Weights of a small mixture-of-experts language model, trained from scratch on English Wikipedia.
Experts: 128 experts in each of 12 layers, a shared expert of 192 neurons.
Training: a variant of SOAP for the experts, 497M tokens.
Below are experts of layer 5 (counted from 0) of a mixture-of-experts language model. Rows are named router (the router's row for the expert), gate (a neuron's input weights, with its number), up (a neuron's input weights, with its number), down (a neuron's output weights, with its number) and show model dimensions 80-159. Each number is 128 + 32 x the weight over its row's rms, rounded and kept within 0 to 255. Numbers have three digits each.
After each expert's rows: a language model's description of what the expert responds to. This comes from a sample of Wikipedia text that the model never trained on.

# expert 62
router:143148131104083102104102164154181138080147140125125130142126149127073106175091085128161086143071069114099191138213143187129157122084084148084127130086155132105115154121135135144099129159116095094142207166132159120168115103153142141122139103
gate0:063182169207150199123117163183108152102099107123137088156121117085081197168115135114071135115167053146153149151116199174124161139118109154096159189129107099150083132212099127154125126123147115160116141111142056118108119075167081097143105130
up0:193083078077153138130181108114132146161152172148110124112086113127136054091165129116186115095095210106097139063099071103101130116169139074166144082182123167088131098053090103149115126168133126093140098097124185118147146184115144113121119153
down0:148139103142102154169176119129104130124114142132107165117071148105109143120121163184130061139127116132140106151139079163166104079122188108119119123128110114139151176187164130106113165146199087072151142121180134143091146174123156195046113142
gate1:099113125159131133103125156155132090112144086112095135168205126140123173107121127126132104145102152162115156142137204110124110114136181165169133130126147166121115102158101108100150105049142167119172104189152117120102130223102161167133120134
up1:130153121131131125120158145126106155098192130097184110132122176190130137184106119142118160151185143079117090158115192142132141138135117220140133162118127080159117128162115110146139072165073120183087205155141131132137101117107133185094097147
down1:111153129138124165166114139133118126091159116162098107125142136121113111077113125118129181151088082130118154162120135121116077126157149063066091147181162091149169162101091163088138127178161137159127179090092120099095110192164113126115197121
gate2:156147147140159114187145140164098076127155142102097069109090173138164095165161148136132115085114069128146155114126169096098129115139162132149042135107100112070096077141123161068173131072143150120115144094092095173078150098133116127136073089
up2:116110148124133157134173084119113136101207151113148133093147179100135082140123134112161111106138147202135152109181170148085096099133134118133106137080095131082086152098093075139170070148131085097129126117085172140113112113170089097124117112
down2:130103108121093082134126135204115139177124189157161122106106137140165167121148115153144152186140171086145124134159114150120161175070112131134137138092098091150200171136152113074077113137094158102120086116113065121165140116136124155101141116
gate3:144170116105124114229124134118151187107156159126194087157191159123122177078181134163082063083120118153138138138128143143130109120084153157130136134119144132107105147058161061138092107135081066141212224054093110128151130138119147134071124155
up3:148097180120135195075159113112089092112106125114057127134077110179136120175126135123155174111087147084150106178152082090132163173160098124152138131093083084118109118148104151084166129169130153095093129164147210147080099132135152115135167067
down3:094103124125158174128106152139116107175131111147100085120106127134045153130192144151145109146164140091120106093148109064165126122121071136144150131077119065106184160124115111076100126094114154102131139114139150165130104135081038141165132107
gate4:132115123110161117119120161119154149070093133142115101135157169161112115106104107132096113143129114162108177093187158110111072114124128065139177146113166149122107090114169071136113147137159104172154140160053101133223137112137183066123085110
up4:135151136137090090174092141142116114170204091143104125125111150111134177120169114069171170085106139073118082143115071114125131119118136175186129127183101085106171139140078226093114146081091109130151181113153169127069106151120092197141167121
down4:158108108115129110132161138199086046135171097062189133200113108131151153058148168152126166123137089106089202189131209165120109143130116179152164106055108145118091169156172163117148138123149129178149115041149135113154162116125167124092139152
gate5:076184119087132092174132115186154114125145099134159088143198135083131140142105095147157091169101156129105127137136185131128151080098155130087145084097132149107110127161148118146120060049130131134128195130160156087120107158181126139118156157
up5:181120146095111183099155110120107197123192112090128141187121116146142147147149162215159125096131170080160136081074120115150085120134180114105147101151135102134126092107131143136141096034123158107123144156187118106138157150130048120209121166
down5:128084149179143140135132128206134154100135190132150102158118094140107093100131137110074099076185094111091182120163148176104137151140118163125131182123158173169159147179078120167109117123136129147109128120114144137080148107183112196124129184
gate6:145126125183069120133148139123153136142164128092080208098125091138037086171120127172090160155153149141118123112074121164122193137128089107166168189125149114111156156158145112097116098149209102153118096150095126172130181144156106198148184113
up6:110129128072101133083102179136165151068099127075087127195142140103166148119082130144094111146109150156140118158184149127109149075106147123092110148139165124120107126126109096140107140148122151143130149152148150100092084111064168111140171182
down6:131151066106123143156155138142140141119135159098152158075109164128165124097066046047074138114144126124144130154090143145153136083099073103126118143124101138156115125176115146099082184133144094117149096093225141106101128116079157106079113167
gate7:105082150085085170162161138165113137076080137165136118098109177126174151114072157080108108124146155107160154142125138157091115104127180153122103154192124060124136098124162165159114100083145143132108127139144138111178118132161109176134113110
up7:155123112141137113183149120088101146118142095045093163103115135060117124169186133143072152134092088115129133140080124130129166148040126160158179173108185131061147148114138118174144128189107146156136130130167142123126142048095111091160116174
down7:145117121144107160128134096097136118139155107104138125149161130163127101134126120072129141078099138081104093146123080201139104176106097089134089149120168155169088159109111147119131164176129107141100154149153111060144155124108130103120101144
Description: Infobox field labels such as Coordinates, Born, Total and Party, coordinate symbols, and hedging adverbs like roughly, approximately, almost.

# expert 12
router:094130101118145090170172182087114097150130141114102126118141116096091120155138125143118094162111125083099111078110127131126068123110120136184204096180170165156142124130211105118065150178188091100134130144065136122176136123115122118163166113
gate0:150191112197094137124117109156145097094096157111140095146154099123094116154110127107179103116155113106123147138104158168111115182163178179122093212206134129154162180211108135134128153133113066148157145128080069113112098122201125081154114154
up0:098090134095175089134139159148097110146090152150117171189065118103146115126114104128150138121125188150154124078102105093134103092116149115152152061079054115114116081077154094122099092135163149175106185129177199088129111148078107159080154122
down0:170065158193106162168175163101097163117084099143154095123105141127066104099124112151095092140128099142170154132077141119102139095111187141133151161180111137196152111120152150095091164125086092110176138135091120189079147133136154090114086148
gate1:110116147098119101124123168136169044125134117112120141161160190117135140176165156115154158079110193138109150148149137109111140148105185140081095104151155155124138128125056104070139112087141115127157081223139133145124096175126179104142124156
up1:148101152146096109061171103129102202105122166138119158064157160205120138153113110133122088125116127101093109144081174126096154120174101185189175145066168123187104152186117152152179110162096126185121173085158155155134140065115123135056117119
down1:143172105125156178133103136166121111133164147145113118115080115133177163135059152113136119134137110171094178123150172137119084092179181105049089122140130110095174174134133140103132116120143106129134131074122124124099091187134120086102154106
gate2:114117161108106146128100080109100110135108172143090117123136189147165109152081139117184172039096072136124202081140182083155121141129140122152126083096057144145150098134094080126162100161106171209172198105103108149093161135146121143104142138
up2:071115151124122149135157076099126055116129157086059114102089144135160152165120164101114120124117123205095120109124151135127069141117088130115067120101047094130109130104069077100185113111140164115116139147130134171097063137152116157122095105
down2:118147132099138135126159154131155162105097203117176160140090118116180151106107110053126128138123112119119138151164081139128158142116120164110151153103110081148126196159116134063077119163118198093138088138129124117131164090145213166133151125
gate3:126149084195109113172112119146192135148143137121112153116144135072144177074093085164099110098149125105167081097087143164102130116094127148175158108132085145111126118092150055120099117133112061151155170046111154103157098109158178135114122174
up3:191109170114196176099161126136089081139090068126054129127138100195144114162094168125123153126093113112141124195115119139128152105121104111158123162115119162102094133186132168125116155137158138071125155156120102112108118134168114094098180086
down3:110110159126118095118080194090171155142110062148107077170124081157127148100177152153112087167143166109144152086067069101130113117123150067146146154116156132121162133162125124074129170072143188104130180156099113110137181110091111131114145098
gate4:123133167163087124135105140102150057148099099135157132163156122116103170118101153122126120087137153121082144114129183096088101122116111128181193146151134218142138121136140084094144163144098152189196124146096119104144103124120139128184075074
up4:147120128169149134104135115193082125124114114158094143123146163141108230155106121086119132143108103147150128122131167149105120152138121150195096090169140067167154136121119131125190151056158100168121101157151158121073131116097108130135133102
down4:189138140125066109122166107129158148168160110130190113165144102145122137119132128120129208108071147091123081103100188193072076116104094136179168117066155109137078148163142125106152100093094137153127142104129122145153186088108191091140116172
gate5:093179098152132087166169124131192136096116159143088125088150033125177161122117092086138038142077171171102111153186124147138157123186123087080203105118104180135076153170138116163133097110129122093140169097145097059118120118133152119108136141
up5:122141142122149156095125085077122158142185087171151102152090192146129151150124153171112150132136175070163152102110146192159111164180124132080152121176160103157087129210116153112113112039138141150128136104149108140200125112160091119195112164
down5:140112149193133118099124154132154144133116145107178119123136133134096104112085083162059147128127114136088127125133153118132112114130151131157167146123116099105133141178132121178155102135137145103183144094158156098093141154128145168055130182
gate6:067073149150045149125112103136175070182115183090082098115100082152119106125157096195134123130097133108162157160115146152069153146147059086132157208126210092147150170198112130080090121138172099188145077126099141112114178097165126133118171151
up6:137113113102108131103183146145136197055108087078155148106168119101153143125143123132064108181127119120094106140190192109129134096124155139117133188109154106153152156012133124120135133134134080161156165145113152141114116113125133167096092154
down6:145092051110100121164111113124066144172166081088080101118073122114133144098141102138110135176170132119117097137103176156109106104167136129170107143111098147067094136115149113096105136085102144045159166088143091115123109124133104121122148172
gate7:155120131088112165145138127153133146118068122089142141120186158127167104090079150100054129126115099103179172111140135120107050113135200160162192151121124086111090156155118135120122148133154068094118130130147133148192139174172139124099115150
up7:124127056127145138150147082086157130154138129077125190129122116070125116157164164127105197115129066105105098093119122095150164120104102134170190143126150123126143169103105145100153195169142049144149175111077116141119133135110118120164146133
down7:166137147145110144135058109121173112198136131125109132131138114108146101138116102151096087179116121124118080134169103125140190158139112101099162172171071172094106145100132154118141088122159114131131138125170147171158119132155095107090068073
Description: Seconds and decimal digits inside geographic coordinates like 84°51′06″ or 8.917°E, plus scattered prose words such as remained, serious, directly.

# expert 16
router:155091161103113102110126136116150123117119105115118063125129130100145137179116178153105104123123156125110120083153056153090149086156116101204171122137195208091193137166076134139159165199119109131171144140088122058109070132146205075117157051
gate2:104115120110079107131150108140121088134115132094075089111153172136207070135152179134140116118136108154160166169120184074134123114082141126159133105112075126104101140180108109108186095107132134192186159099073123130128135119129103119125103144
up2:096118114179170204147131142098152103123192116133056144089127187146139148152094118103137115108083143149110133152160111137061103094154148133085079187128136118094098098107137114164119091170123072130144073121100128165066104123140149133152136164
down2:119089150149099140175116156200135095107170175102141144139093135141131162092124114108057095226190116132151100116144156103173113112124098107132128152157124086106136148098121149028096120156101150074151093089179117114123147127101122163115125132
gate3:107142103135104126159162102116119148146165126126104141134104109115164192040142172111111125095125146110096118090076077126118124106117146089145173144187141139118120136128125047086127094174089050194139194079101145146181114179098171128085127086
up3:182110167142175192046154090100151079138089087159138144111168136181161144124144138129078165073102146102129142167134097137091169133145127148166092157096133146140092101187145161098202162180153140113121130187107166099175106139164132110121171066
down3:063138165126097187181085188111134161197146139160100151092124132139108092125178092146061116137125182111162087113103057082141087147156070121120183172086156149110156140102114104136116149146083158145169122116139179106120141152122149163124116178
gate4:101118142152079104116084136106221108072156134143125102138157160133106143117140078126112082158152240123056171174116120022088119103119128162146173089132120178162176097124121117144151137089127130085153151152110132137163171134126150083166081084
up4:142175133125201123163143162135072123131120147110115137103076166063155147088122126129153130095092085117195138102137101119143079165133131136151099094113153092092155116113152118075145108087113155190177118146137124125094102122115081138216166160
down4:184065125185111157099144191171155138131155060134166124196108095109125154125176126182097207132158142093130148145154150184148088104100133177133084110073152143192092146162120095166176118070103105131118137071091157061112153133112156119115134185
gate5:108121179119102070151179171110203076102083067170117109129190084121152112100131133096086157129062142106089109080184133097105150111152127131145142120175157167165066173176119160134139079091132156103138183127124133091089118143182111140080157157
up5:145146127109124177100107093123126152136145143115161159142080085143062153158142145141150058155119140096100151101089103120121092137171151122157153060140136203142050088162153106087164136106104151096092087109138095142119142184170101132196125174
down5:061158144159107156128134105147139152102124121120095160166159079126120065099130117113101133077084098098131164147109146146152114142155130100145120193170144141104165144170072161180102077179124126116081138131141100115129117130163181188125173119
gate6:072086129133055104121158113096144074167166156113099127111148097135070099128179118174111137163178148093144168158079110182077166127150076096139149205154153080121080155136113150110120091137255111120121108103084120144125120100166102111103136121
up6:149183075080127136124157177153159186039125103086136167158102164084157160079105127111050116167129143114122106106167133102160147104154181174085120115120172124107121146062117089126135118144098074076107148150174151080121143173107160189097187132
down6:109105085134139150168197206122154115126169101073118090142095177104143152054133065106093140155084127103116153077103185162167125152142107108159134144149144155082148166136130188108095118096105093112118121060172133149109116114089126128130119129
gate7:119144164121086145156206111159097114118121134139112098155167154163206157121070173147097108142146169154141110157131141166130077153131216170117120134142130063115163141128155080156132075108155142063156136106167124146185177204123076161078123143
up7:122091071098114132113087083110148187144149061071158157123114114053114123134166092146122159135179083082118118094104085094142192145102084142141171138130202171132110156082099158130141164124174098206151159140098130138117086035125187163185120142
down7:149098114106092177135072140084177121162083133091083130123149167107141086147101085130105138113108116096196097079117121135110178151199166087118126133155094228117053108137110138121153181079123151122114190159158169076164074117133097127082099093
gate8:124150084106118134132123175118127132138124056160086171075127152117117064097171155078137147152165091161155156107131155152097118168112089123127127088173146150173122110115149151172111190155107140139094129143127111108114096184136126223101121167
up8:135101108153074125136115115084132160175095094188122106163104108120131075120110136177224135134220114141101176119081087092101188127130112147095157105124104098129151125157126094133147137156114138142128153165102134192165084187177082172091101143
down8:149087164090106146131135174175144093107114145080130140061100150123152120133129129178107093137111132118120133140143057111118151099159094159151125138133135099106113115110138073106081082109110143070099132085140180097088212101120107145047153122
gate9:146123048066123131184110142111164133131143146118125113175133106038139119092120097083154144136124170161072103113169157145083103180080150114115151100103093087123132074163139201141147158092172125158135111062085113140121198137088126092169134100
up9:128138182130149167128109112125125154111140137118077113156126085112172085085107122123136136122165148134112126134131163148128118129149107101141139083158145086083094081155108181159129180112111120101161119105120082135138038084092113134075119159
down9:118093123077119158101175104115185082128067129094144119100110125159072164125134120159176146070122141104128189121132117125088162068134086155117139117107173064083113129227119161148128117128161132063173139132122127112130106120134126134132119129
Description: Day-of-month numbers after month names in table date cells, such as October 14, plus small figures and percentages in tables.

# expert 28
router:189137113029113134112088103115189133110169147149160089113110128101143105206139069111180089109111134127152144131228115125050125138089135122105152113081188172108110175114176094134091179150148131077113204147106140141033083121147119150179150138
gate0:145171126159073125105121172136150135157131081201176076138139127137122140117134139145106137103179052110160161113127129184135095140147160173060154150132149102159169127212130113187186132116126118131121121164142075116082053103151079128132130105
up0:147092106117128115132136143082133120139156160089114167110139132155122131107107089096190150092135187116116137098118094112143140087108145125161105067119111117106112143134117098128071116148123116114130152056131180123135153201107154111096100113
down0:108050129166087148163177097090133136110094071154146112062161117102105149155132129162097100151127094145166150121087105213073107091113193144101059080127127104166156100162064174149191124068187077207153100146110058114092087155154177197102096204
gate1:147101180111112081110158134132167108156143102157113104143136175138168112141180180102122117132099152161103133138167114124100143126089166143170089112144112148080083134127097170113111125075168145101184118183142166154094117121113165153191155104
up1:127121069188120117091137172088135140141157176062130127166112123170075132194143116154107099143128129098132114186117176158117133165150110196136135155101138107148089094163119099136125068124080105159077147086107165114169120109063173145090112133
down1:129143127135138126128071094156090137099131135083115136087088154134130074097068137150120063116117080148137173143130124115143116080125084073144116110123148136130091108117146107109160176134146104115132102138103120061128132168187116140143135162
gate2:141181141105123108143170121122100118141061154115099103089108190086131130150143142076164140129142084179126159121143145096143182108135096107123106097082081112120125088140100159080188164090122151141164140110101081140082116125134150181122086143
up2:054157159125134148169166127134102078114129169108083132068165188113082109121119095088159113111115151216114154119089140127127108087143107132069063160116084148126106131063124097098141074125130145090114089130106138163114141140119135180116137135
down2:112088119098142088124108146147114169103086166098182159076154064120141201087098161151036107182112140077186135108168148131189131107068100086139157224129081150124176116089160207085114176137109163094142088124108118098123110143064177168129197140
gate3:101169089127062023156141110164114143106121113098167160140146167097153161071157153129158105144122122117134110062115135163128128158093143113143124177173099124110156087052141051090071089157107085144153147105161187134158150179112109145124132176
up3:164107180162220212092156153141175123118076082155080116089077146203135163176166097139069157050114108106121159168139153128137181095150130127147107099125101140125053096167190124123164141116162155084131181163138120153128097133137140107154107122
down3:069139119104142080181079211134161142164131145122087109147091148168093109119140171146094126117153145092139140127099073099142104053120076061121179180146132163146189154107122094104136126079114097153224144103140143103126116153130125131169143094
gate4:141102128141155151175097160129146069083121105137138127134159138135108123143129094128160106107144138101135141098150097098070152126050154122183175130081124178144127065138136082106107121118080105135153146137125114112193143083161144077152117106
up4:145181111139119144121149130152145173120171111106071117076139161096133145152105165148076124152130136121120140068107165155141107156162183157122086100157095052111161106100114157109128163054164139156185133115089177134087120183132086111154086151
down4:181105139141155113111125152116138098091180139130142115149192145115121099180169144157120169139110142121199136161143149190158128142100110136124137131061108167124124092151151108088140162099091110153122141103195084048179093125163138103128132099
gate5:036185149098107107166112109120189128107140078113166159163177139107198180136157078137125121121111152137133162117158130139131108101108144095105179142122109141132096162171179096138083096114112079168126181107139125075134102176155075168124161134
up5:138173165077138141118158102119083191090175057105163125137081078152131141171134128142186165080139177111161125110127185170093090163132141143156133121131117124128088139134153105093106113100119171153138131121164085131144139143123084121199087138
down5:066065127181164127064100153118137113096107127140127117141157131095127063117064117088090163177183102068090110111141165094123122184141116198146126101095133158156145120124122142123129139187093165124156084148181148115093104093123134182082165149
gate6:130140155143074108110133080118148076166134149100085122068131124166107098196188139156104153185139137104164182174059131167085117113154107114140154213135198098111100129180133137136104126179151112156136093110059134140075204112188081129091188147
up6:153130111103138138135128114137128123085146126068175131154095168110139169116102136096077163160127145117193061183176130084174088122120163159117073137169135115117151103042106106140128153154101129155127163163147116158101167172096113122103139116
down6:112143085081148138164158193155087152122158157157122117073114153132180128142136099091104111115089151102135165133113154113146113121118130071103113145174124117079105152116092112102073145128142153117152138107189093124107128115153140104100086151
gate7:170113133097094145126187066146101149063099107104129115142165188113160134107102127102141117131092137058162214162141147122124126095119195148130087111153167106095129137125155107129141133128153141107137085127137138149137114152177077161101087129
up7:109139061093110107117102115113128088131186097117154131127152107079134111138162141152127166094119116087099070178091105141114128132084092167137144168135144150141163177083135143135185121167131085180148100126105107147173177101163125172136122144
down7:149125116091115141143111107161121145149146105116101110102137089114123152140146092159144109105127112097106136121183062125143183164132109121145085114099164187086097137063139073151202139140119112117106154146135143119090108151154107129104144026
Description: Opening parentheses after names, titles or units, often before years or notes, such as (1962, (born, "Time (.

# expert 45
router:151117080143121152158093124067064173052106114125180131104187150120131122201126116059125133141182147125166151090105138148105127081098122092156093135106140179085146102090123112129141165158155081102114088093081122124086161174154149081168114093
gate0:110139148142115139125125137134135184086130150101141124146146054143152114135148129120126138104171104126173170139131109092089128184167140146082158155132162092219143151158144113187157197114146102113127111083132050116091093143157114125159163150
up0:103142103131150103117154098114145068173112132178147147109110175082130114103107128159173132118109169097128139115098165128140164097099135109181126099151082143078117108139077155130103119137111153134154147160160216136160167101094100115076077147
down0:121077142173109102127120106114119162102139128114106095111114126152045077167126127182121181144105126164168175131109118162138132102197175133147115085182154128092191184115119117081141093155145103136147108128154141125050111130136165178101153082
gate1:086098089157129147085117145157139083145137124119143101134147108136117132132105137137138197110118168177122084050188162129115110085148158158132093075154104143100124117130116117121131138082129154025169095190126145098152063228066194117165142118
up1:154096125119153125110205112084137193087140191141116165137147197148103113154141148133143175178144168084105129156090173157118135151137129138122179118111148090170104140155104158129138090130066084194078146095127122130172138121100167157139114095
down1:151179098081136111174133134152148114150120155132169126099084091138138154087140137063187104097123140152142172130095163135110108078144167077098160117131150137151146146163117094076104156154194122158111130157153123155125108108143077131126153149
gate2:149115093123141133139127109133108130184073124038147099106135152153169078130091139146134157096137049131186130134131181094107166094102125053121125107119082123080106063155083093081186151109135153127141114078082070130085177110153149104111100099
up2:063096066131097172133147104129119133157144170116093092124098177135121121144134100138105165099204114161202123173138117103169105102124138110084088142173113148099089080125099116069171100134171126068139123115129129149127120154108097117133134121
down2:070081172115137107152128159061190140129112153096201107159121117170167175123125137148114091165098095062095094179126144138161115163125101132090134149140131064146195139140104135089085080128065093071134101145152118164134108102108163138170150111
gate3:112114061091118092171132104131161125144126132073129145124130080130160175052134153105116060127085130148117089053114130153121083128138112107143135140149152125102151095103070022135089079108104049152185151122121194153126151192107182125110102135
up3:186144194161165146077147138136118132109094116140122113149139149192085126152131094143140173093128118099092123221138137124147205135134146133116142112136116153185100147147188206088139163149122196065105176126120096089101091087151094102100156136
down3:047127177110143134091149167111082104094118086082077072163147157183036133141143130111123097102127143084134120109094109092174097131110133143098169150095147175101174112182068147096133174098136144085141120100159101123158169133099055177106181169
gate4:144114149118096106107116188064147128061119122143168102154128146148107113126172092105136135177136114136120118121172128045106073083150114122228117174092100194117113078150142072111124141153126126126140143156119120126128157090108127163179125124
up4:124148117148153112165115103166102113154157090104095134070149154123134163117092155164117140073155174122125136165073085173149155195120158149103137047198121019119184153118129171126112147062129118145152123111171143166145094156109106095134128110
down4:136018108109101147120132138209141112096112092121215189212158125113116141124139153183121202125179130063174132111149137164174162143109105134125098125069161084130139130162178135147124124139130096095139146118147123150162093092124130147141102148
gate5:059183154086111171141098125114144093127102179093130112113149126132116117158117033121124117122085158164090158141141155107113160096154169077108132080141146127103077161181141122133173110099134117095114146080124146103094127125155072145130133098
up5:193073131144135144119202146154122097122101053104148171148094089112161150111114169136128129130139147097126124086128098146133103143111147128085141125162131153136109084176176164125113106071096134151083146147158116113162152114130151108185172121
down5:097100152199134147148148153096143080091106088159150196122152091136131126089134086073054156141077101095158135181130117146131146174146125115075106160138156098166114087158101161178187173123120192132093206146178132105144173119150132128146124165
gate6:091148135165089101118076126104188086195138100137042116105063143129132099132140142170095109179189155116150158117080108206081147200132154117135136157109144091157134121214128138137118125151223083141121133150132106131134160114109136158114152165
up6:163166124079139142142149141150164147097125071070102134152158139080135127107071132140085133118172165148127104140155098163107165099095163099098151115166151190105182096095114086145107124140139075119064202148088131128134122174098128134104146163
down6:126145097109132177171113157085104108168118127126098121183128102101139143082120093068169144095142083116122109109141158127101084142092114188148134133146147203048146093105171144147124137128126150115147134137138041094137122122132185148138111108
gate7:200133120117071109180136105113144116022143139122164073146159155118202135123073169099060107116144120106119183095146143104101089098142193181073122140160135105113115118121131133173116125123188124083090148150151151135129117181153100125100104079
up7:117146144080122153126096114122174113148084083129114190145135065031115145149152096215145159110158096123129015078047107127155168180062116144149143130106143141107164144098131152132151165162108111184169104131066138131104089107099132162111082152
down7:111103101100129142142102121100125150152131148115140116112159135179074105089117095137090132094121144141132113115151098113091141170152120103094133140142115159111124163141118117113190124178084113133145137122103114122117142144085098105156103105
Description: Wikipedia heading markers and titles (==, ===, See also), blank-line breaks, and table header separator rows like |---|---|.

# expert 17
router:106126171095155159100122187099143111111159108141094093122117131164198154141123107112127157040154122151102128159110119142138124115149079110108111079148141091103175082157136138110121131041097157114136125106139106098115185127129129134120177171
gate0:131144169168124163139105199180167161090134077105103094153171109112093155170153134125129152116150079168153098132102152115105092114135158134128151189123123112135138110207107071148182160137122088146125156129096072127094136160158061112128111118
up0:130071087091136084097193131066115141127156177172125132121047139149146097084123092118169081097133196103122155073125118121192147152133081115149122062133112122119115111096114141154078110141162175129140130082164188119184105100124170127117115087
down0:104139101162104139118136143099095146141161127087095100127142098075072070116132094172131079199154120157182195105143069120061112091121194151101110107143183113144127139171148179115111126122153114133124086132149126107147117169148169171116082168
gate1:136153110144108136112128144136178097124163108162114106164105111097180096153140119135170159104113163089126173143153103133110117101109101085134096116160105189100110126141103146159138103064104114108200107148165148109099141149090214107187144167
up1:112127116174118103095124110095087172123155155062162151113179195176095177152117130152145106147153111113122123113139188122074149146159112205174122168098136082144080129162099123085106107160082088165140158110102118169127128116155119176062142116
down1:139103157090107115171135130123112147126123127123173145115103075110121123122090118146141124178111094106128171148078146133159184102146157092090190096083129169126171121119137142068141153155134109146109111158122161105115158151105071112122105114
gate2:150060108095131103116168125103090075168071122116079046080072152128172118171126129111162118098114106188091160137128120099138165102134121049140132145132105140059114111148124094133116165070170161162138115146107099189088180142135184081129123108
up2:137102114089120152117117116141066095127135162104027133092142129141141107134167098089149148128173095242128127114123078090101131148147137112096115108130109144071078142145087103174148086118126096105138130176068146171117152215171148119102131123
down2:140129161144127107150139235157140152113117140144141112145095122089114148112144111121138124216124078069098105127152111106176135151112059143139136124117107140152119160155208184096067096159104160043127096155115118082185112078109166148056153109
gate3:092104102140079072165132108139128154147166140112152131167123178117129127065135162112145078122107161151116084063130130147109091132084123079089133140172088135102130149125180095056064092106122024128196181099125134141189162150133167089115138173
up3:154119153147191167079153105131136150174106139143135122132071163209108154170128094143149082099091046160145115166132126170131118151165148106133088122100091112164112116087189135096104167106166139056121198181099112122104074146143146118097148097
down3:111149153138131137175086168096122159159160114154152130165166105122137135137122074084062096119084098126114116073095044111137124122139125095164156105126169136164139146127104153089068126117156098152187135102097106119100180083151157142151157148
gate4:140160162147067124136143169105131148077134118082179147135140100134140143166165118121124106145201149155097140068149135067111144107108121176146117167125167145118159113080157089111104121119121130139198158110076093128195149109111132106138097117
up4:102141121125190115173115151175086094122158106116070125108115177117081158086133178156095154120099115100106089137119137166143106165151177127174123081176076058096167117113136157099144170053131127143148130152184170136081108171138125157132153169
down4:122058191153112187122196130156152112097151094115151123141156138132141110166116134153118206150132176087184120104091137157107134107153082094145108132086153179126122075140099119131150138147125128153160102146125103079159188103157170101145104156
gate5:057153172103098093158129130168152108106114130153168127156211127134166166091145092097135093112097112124106100108153159067134148113136128081102150127173134178085107140189138128131079079099123106141159199111149140052118114146152111186129169118
up5:180087136109138172114134154124100148104114148141149150123077099154106175151173158137125154141144188121121137125116143125155082167169157104068139177165151160115079076170207158123159102059103124151098120156108091134188114142145060112209172122
down5:148100128172129153116161219158121140118112095082150117121094126161081154103095130124030119095120099080109135098165149172153100188158124096145087175101142144151186107134198136192120143080151128148156071166141123116137079149155138150103115156
gate6:116136092180095154159118174110195081179131123068021148099037109120104064109157119141147114191167152120145178088093099157062153146175154096140151182137151125160117155181134149134115126159189088128124153097080146141131156120159136151127196156
up6:178128133058127151078130121129130170078169107101181148142137108051167160093125128080132069147184153099109111123164185166144158101104139103108154157158140101103134088037097103076134164127147129119118162141134106154120121138071182178149096155
down6:132184092155125115154153100133141137106167094146072088125107225133130124088120061107115090138102110119123135138072116100145140076125124114176108130184111116061091177125147109149096130138116143090140172153141067134101070160150110091155153131
gate7:123093139075090182113165108090106129122113117139159088191123178107175140126101112126090088107176160119130152137177150131149117100167196130088134130199130106126177169115130091106118155077196116138116127107162122118149146140135085180184111132
up7:107076110128117140124124077115171166163206058122097100152118163097117185129164112208065206127140141122095085125074127107135143144082113167168095106106124147113146130106154143113138136144148072162136197127105121121077142120102083146184122120
down7:145148099097074221166106163107153152136155114082108094116138089152118097142148164136163136111176087110142110135165125149126123169124111110043154134158184152068108133081175139111127101120149116154072142098148162103152124158152124181139123114
Description: List dashes and table pipes at line starts in See also sections, infoboxes and taxonomy pages, plus the word most before nouns.